Experts of a small language model.
Size: 8 layers, width 192, 51.1M parameters.
Experts: 24 experts in each of 7 layers, 384 SwiGLU neurons an expert, 1 pick a token, a sigmoid router.
Training: a variant of Muon for the experts, 305M tokens, 4654 steps.
Below are experts of layer 2 (counted from 0) of a mixture-of-experts language model. Rows are named gate (a neuron's input weights, with its number), up (a neuron's input weights, with its number) and show model dimensions 0-191. Each number is 128 + 24 x the weight over its row's rms, rounded and kept within 0 to 255. Numbers have three digits each.
Before each expert's rows: "gets" lists some tokens that make up at least twice as much of what it gets as of all text. This comes from a sample of Wikipedia text that the model never trained on. Tokens count by the router's weight.

# expert 20
gets: "1", "s", "born", "A", "S", "2"
gate3:100114141165172105140105155112161143136129130120112151107148145131180134102117131124128107141137156105102153150164120124152106114139148098120122161137101131123157145148156144128155137193127097125133140115062119137112104080149160134138129087147179102092123156164099158096138106147118132137116142093142092123122094125161144158128157127129155179111114155153113111109133172108169140122129128170134115107144124139136137114123135131138153147176105140130173152123119139113098161137138107104113103186116102144105110114123078116164091115182100144159120094106137167081087136140140138104
up3:128098133059113140129103158131104165141150120108142121156099103114094092102110114175171171098127149132133126048113139100116154110088084152135116128091138130116140129134097161070126160114146163125121098143121109154149132136172118109115111098165125106129159097116139115149128138172162162119117093144131133131109127155112149134148114104142125094118114114110138125161145143137081126138088148109136107130136146125125095138115111141075119121109098133138095079157146162134141104132127116110142140072164104129140134175118127139123125148104148122087075098116124133142165174136135140164

# expert 15
gets: "9", "8", "6", "4", "7", "5"
gate2:138140128157138108113149145119152100090147163150102152190104125086124139118118086095147107106085131149148148150160096112137145121099184131122139089108122113159137125126112094138150096131140164153106111096129117105158159173084153109152106124133112100099110144167153120117101144154095110102175088111126108095140122142136081119139115145074117143126103136147134138115154111131153133100111117096111125130124126104127087109140129100077106125118117152117108135155110205114142131081174133126076135127126136116124142115133135095139189105124120130113107159101137139121115123135125154070
up2:179105143168149120139135158174151148116172154113125130119119147120074134140160089137075137141140113132132122143117107112118124132141115158169089140127126108102120103105120089138109127080094139131132123147099113131195121117172129161134138092151174125078149130148113116121118116140122139124145138099144095136190139090135126154140149136141114142123130142108142125097135140099120128127124106126166152101065133113094099093124126136118121116075162161175124126135114109077154118143148065146147134122163160156149122163136149112116124153152149132169101152127158134184098157129133132144

# expert 7
gets: " the", " a", " The", "The", " an", " his"
gate3:122158117112147083149091149141123148148149132111121145103146120126160141146132156146122104103181151107148125146135138080091170133124137154134093075168106083139139129158128126122138077135154120161130113155135154108170102134116144111160142158160087119135140135105135157122110129137097137115139157126143134113098118153134105139102122134120103160110123146165172173173084125143128100108105143117162148140144111164156117165125120122131124111114146122126119090136069097103124144163152085110110088149151081127113103084154091114077152141184119130089130098123120171144132151124106148142
up3:116161129113141117119138137152142127172112103098160137157111107123119160135169105122140099094132176123115141122181129142110163151108129184139120123169095132112095138118138115173136092145120160126140131148136155131117157115119102152121101145130102147098130111105168153119117092114110131131116140086144147121087115096168124157128115105092098128157115133150125157116104144134097146112105139159100140119129112161095120141092081108159085083159158108129125162131102093135130140106137127086107099134140098133133084175150164146155149155103079138130139159100094156191136129156154097093

# expert 5
gets: ")", "\"", " \"", "),", " =", "==="
gate0:101127174099105101088110151134152108109116122117123100176113101112125112138114118146135104176152101112117107125174134143148132138182144113152071122116134156144134135155133124170106114135117125143149137158144104105114118124130084119151140107126118153087142125124147153116111130148164123087140138170122120109161122120144104091097118191112082135140151118134139107129115153153105139115146147132130140098130108131103148066147118148146157124157151153126108142192127108153146151150120102151127147127128144105152101052084142161130097111147152167141163119133129130124078094133115198145
up0:097147154130117117122114129121161100191120129094115128138125131101131108134139114136115110167146107085146097166170104138155092158126126126159106146155161136124125128154153138138128116138150156164157138146130106104157126134138114089142146147121094149118113146153121130107141140089137130133154134189131071113160132125142129106095124197129100124124154088104158077122122139195115157135123145142135154108094123110109141104119110122147163141137168155157106129146136081154148130158149128167147162127106119123165157067084130150161082124146194135106144138138122109143145137114105136154

# expert 1
gets: ",", " October", " June", " July", " September", " May"
gate5:118129131095164112151106143141126149092140109116147148178126113146143112107146106134096104146112129120166132154144104139093098118094158104116152086100109133094151101144124126151107117152165107153135134136149143128083118128143173196105121121077102133136168121124120157093140121107139112119105109152151102115159135128125111130109107152162168110104113084110144131156118159154154136101166133124131156123133181151087136111164159101104104110090167128092153086157127148100105116129127169119108106097140084104081130092147119122113165091135150142109111152069147154112132120091130124148
up5:098121149171124134130139103161109154066140134151106127120142156110171105113118149145119125102184128152110110123165123137133118152096145115137118095114162141173119134146134107095115121140153096170147122127131109123145133133126102133127127154187148141134160187077129151121141078109152137175148142136118098087115132113155159103151138070157130129113130108117147147165169166159148108184117094133128137160102126144110151105139157141126170158140090140111082137120151124149140134136133151110146119127163150140120144145114137135146091140096089098152158149171133172119099106129158089111

# expert 11
gets: " |", ":", ";", " –", "):", " /"
gate0:146114111166112123144156167116096122071121138132150153129165139106116085143158124113125097123077130139126110109094146133090142094118106052159098122159126157157101143164105097157120087134129138100141129108183146127172123105102111115140151142120124143174153115148096100117115130110113135148103134141164153146126162100136099165119118108137154136153151177146145136162092097152076121097133134139117091118116130135135143103117171154171117156107136145138149118109103102096126132106129108121129118142104156096113115127138162106170168119105103115121090141157154131164165084118110144109
up0:170143103144118157137164156094098152092119144120099138140168158147087109160123145118092124147132112139130152129135155157107106078119155096162108163138081165127067155113173074149127095115131141104139115141126140125132143115114111114080116156156113120155164165132115125130149139180111118083121164143116123168164116136124121126116129114137142105129174120112150147177121134133108136145138127150111112124131124100150094117120171130150123137117143146150161130153119102111134149118158152128137100121120120059067139164117149079149181112114091156141085102127152113150135135117102133141

# expert 13
gets: ".", "'", ").", "\".", "==", ".\""
gate0:155146146093113169138121152082139140127121153115090128128143146170106100132158104144098093141109152115134150129172097114124117081085128130132159121131089108144158143168116154114113131149093088128100128063175084099121111114121185130142128163108104118094138109135149120111115161127114125145123126164080102133093185068117141124134130161152153117118122177140179079134127106146103111137175145115119115120118140111138128115146084130089104125127151099120117107140106138124172143125136116116132139098123141118120137127177098158142097133121161140100177113158107109139158111130116119141
up0:118134128094123129119090178133128102130134144118095097118130127107156118137158108150118120145072149118104137114155091127124145101108122110122174133125095113153177165141173114138118141161092125130162142086140098076126124129114159134132114139117095113120144108138137158143139178112112095116122120173100131134109154064118142133137134156122131110137101123124127091115164128141086110098102128081112075136154134122143156120159112116112099134160143094112137083149100133099149149116126084114179099116120154091130127123174109136109111120073173096102159101178089149135137109144144121103

# expert 19
gets: " one", " two", " A", " more", " other", " He"
gate8:093161111127168118108123134143104101136117113118108140161145119137085107111196127117158090135138120141171170094145119129158138130142129135129107156083162115127120145148148099096136163106108130122178136162125146095107150097142155115122149141148137141084137185123182093137119149145107085117135112128119155110172157118153135108137130127129120126136107107135162113102127102121105102103116135127140197106133096134121152156111152168078122132161114086152154141125144158107140156085132126130131154131088177104143137132130174199135121121111125160135113109132123105104160163097160138135
up8:165147116118143113179112148126128157139167117155104125130095140151115145155107125132100093128120126062129146086137102165095113113125140092132172117103140092108135102130154136135072138150148120110155124119144153138111118081158127161136132112131116123118160121109116149148112141124111122082143144085093128143135151169117116094114142084132129161144127109179105122098176111164115146138139129172133136122152145133099144059143111176125118099162127143136106116155137140152076111143128128168138144092084143165145079092111189128141123095095140114141136149137120113127135163160112133106

# expert 12
gets: ",", " (", "(", " and", "us", "{"
gate0:173140124077169130119141115116133115101188173104146172159116157154105127134142129136158165116127148103129129146129110155153104084117110108128098073147136101140139118158105126129128146129096118134107122160145092106134166127140161141175163126131111170130113113134134127162129093099126140117121144138125129134152138170147120140166145113094131107122164095182152117112171121119125079108075140066120115124122145103140111105114147159135122130141159122135125130121096122143159130113127136084148136161125079097139184164172129123136154099143152118086138141130161149075164144133155137156
up0:147105086100149124142138149141138097087107149137172131178131161080130152083106122108099086116142174128154117134076149107163103112126135116121145134141152143154105127099128140101122142159128143115151151121128097127131151116117086154095137124177105144157147106142148155166151150147147167122116117130142113129103135154111136131125138113123105110182142102103094117121189147145133084112138092162163182134116119124168127154137149096137103178105137130086163110156137115172138080138106119146152148170138158133123116106100115111129114126120124140147143145159169094141110178149100118125

# expert 6
gets: "s", "ing", "ed", "ly", "es", "er"
gate2:151115154098152129115133139119146125161137121163116132164113120113111090140118113160124160152117140088135159155098095103099111130126136138168078095107119086148105153117114106129111125149176134088133119131113093144100125141094103153122130130152110098128064162117168102141158109148113103084144175149170131084118122154144091124153151122146140077075099089130130154116124115131134128127142138094135129130087114155103164114141136152156147130180130161145114094122123156142109139114096147166108158118143113098122099079126146078090144111136096069140115136136098096140130113112123112120
up2:098194082168127136133114114093138134125100126129153158090133104130092171139133126083146115120127112160080110093137147144116140146128131122134168156137097158117124088156114135098181167131089129161139116131115100098101121120098144132138136141118153131140162095079089129124101152117141159137133105107097106182144163094118158140125138132107119175171153126138137114128169143108118136141111107162137102141179126089127135113123092151129138155071141103128124171125119131111136123146158153098149129161106126129120143140094092165143133124142150166103137153134184178132116104131137114157

# expert 0
gets: "0", "1", "2", "3", "5", "+"
gate2:115113105130143146087178137137128134122150137149135092133127119117127125157147158115101136130161130162103127129116086149112126132140135120190169107126119135112123107138132131106096148102120098094129144142155112160123128148101137125131133159141122147175151109144109151135150128133139146132082089106106100088187122126117161139125116110119116105112146088095158118118116147132125176168191109117103117172111146148129137125118162093146080141067135137109094093112128139109191164164149107163136135106135159132162108129069131129129106102128128136173195149113116164176113111127111119124
up2:145152139133115138135124153120129101101173141163094104123132135126131151117101150123126126105122104148157144103154107150078164118115109141105173090147160148127111088130135111109140144117097106127120135162095128133123127121143118110178118139119156103102140134109123128139099108134097138131099129117132094109148104124130141102099157105097112134183121114155089107103106139108133155114152121133127127086144135119163136134094143065136139106023151110166068147130110134173131106142150082142137144123163128143155163125139143157163108131113100149116108165132080199137133128097147108129

# expert 22
gets: "2", "1", "6", "5", "7", "4"
gate2:060095111141141111144119136167125178137145152142132086159093151139107154154126091121121166108111114123125128125135143157177166109119147111111127092109176154106070143104118122105129113112106096149100119116147117141096136160087086168119151077154107097141147130148106164125093137080076153132142097159121113101145146146126135124150119139137146131112107110117117145056120136159114148160101123118121133116139142117172115130098126113131111166124104162134163095153101163139158143149082114115123160143149108156113154123152135134125120088091113122137109137098133121131098109102174126145
up2:132113130123122110109071157146133127117129099079097168118130133129159144141091094123115127100159167107136142122154126119099164121128114107158114113143133137142133109171147096107098104125136147138106147149136106131133144155124133106127115100096136102115104174152141171091106095195148121127128078118095127124117101118127128202101117158147130135116089100147121146115132122141091157095125135111135121153170156103164104113120127114077142122112121180122156119193145083175114169120173070120132182111118129133104129154164124152128115111130151131117106118095129111135102118142129157120

# expert 18
gets: "|", "-", "=", " John", " named", " William"
gate3:125134146129117106106143155148120088110070130119091112101147118124142121106165180169161129120140102101133140133147100100169060140117125110130162160127135152129091129144171122108115117165112122099116114136114123111144169131157138148131154118119121135078152110149132111129088133123174146146096106114128093157164154128107140079108067116133134125098134109128157105119081132103182127126094076084131129130149130081126129156159125170148157118112141156138138120148140102096104095141103118154133128142127104148136159113153127151110123102163134138165147118130101123116099184129073116109
up3:116131133135131164093099160085151180119150150140182155131115099117183110137135087091116125113152134165133131156151146108080187122146140124136128076138079117107123118145107137130120122127157153111134138095111127150112104087175144131109156113122111154162080136116139141144155078123069131118128126154155155130073138098107145142124094121136150133084080120155124175140139112143119161131151137163112144141095124113134104110162176108130128121113125121157105083117139123110105110138121144164108166095125141070095138160094134149127125125135137114129137159130110143143163137131142122100

# expert 17
gets: " as", " with", " by", " to", " that", " was"
gate7:126098078152120091107099141133136144111086107143136114118145153114177135148134121143113124103109085137132157122113104136127127150145102072149091165133117134120131175110132104132106113093069159145192147116159138086098155122107128145162094133176098120128143114144147107141097134153129152118090157130115125117134068139148128105127139105110097145130125109175166093103143146134099127116088104104107147156173133162095141125143098115129104128162101128112140094146142153106107116128157118117114188151150142090125143131118128170078127142136157147129080130133143168133100168133131110133
up7:076123151154131146104132123125133098119085169095098152142153130108080124112090117122102135137174145136097119093123135135130163118144102087149123142155148123108142159074162112122110123104143146148134111153132124128113133107105143100128110086088138105149170138110153079117107135123070196082127182161137143103135138152117103107132121111117136124134168121108095137150076126105118087135139173166138132176134138121157141123120106110133122161091120164121179155109126098109097144113133138129117135182149098172140119148114109119128109175104107114144137139120099110120121147147151098131

# expert 16
gets: "–", "-", "/", " |", "th", " /"
gate5:151143105114123153104121073118123139120139172102108125123140124142119107156111113120113133171125148121142145111103098137090156140101119111111106124129115152149091120156089131109119124128141150127076074146138143166081107113113137127114104128134112144113132131060110139107136125093179139112079122137174130148081187132146122142092116148155143129139103120170119204104102131128141164117125070098153137069130099111130141136148138135148112107102116135145100134073137135149153118126113124141138148098151112127100085153139114125104106143155143104101162130156114116102088131178144158107
up5:108155167109114112107138138092139127093166162174088035145112126106180122141164153112106114096110102119118090136119120159143144117153135105169110105089141108138102118128154105132096132141118139151097128156142094162130097151112105165145105106103125139152155137193137107126133142152114164126136166125127134126112148134102127115133117166141134070116108154124142117151143142123130144130132097123117119166147145112162147142134121178117111125100106132156119100098096122153127138137180160114152135113130107112167124192162157142123124128153178108149119134128102064144134131118144118111

# expert 4
gets: " in", " of", " on", " for", " from", " at"
gate2:106132088160124126167163126156113133123126126110143124163141136144093142139147099129128131145127123165157152099102123159131125126107161131142103136125138090113106154178123123139131109136136115144124103169103127111122117108129124126114158122173120144088083170145154140098125098127121153140117115098153194103153135135145129144127141111141100114047116165151127123109130167098126105112108125175144107129170109137132148133136152161122105161102179075109181136124097118162132107106162128066176123131100114148147172119120104097138166128105126141100115117177156149107131148134185128147
up2:100151116098154136101102133133133171137113149135148109112137157127091122108145118131141167114137117147173121114163130153105119125104196145099131120126145127123122138188105133084123113166088115148154072122123139147124090105163120120112139139157128166117153111137138151119166096124127115127118172140138156152119104163168136145097138095109143135091128149158132111067174159128170149154114144135118129115146075130112101175135147168113118145142165125106125182121130112129135151171132108053127128103131119167130147149120129133142087122109148122087127150115140162133138141117152120069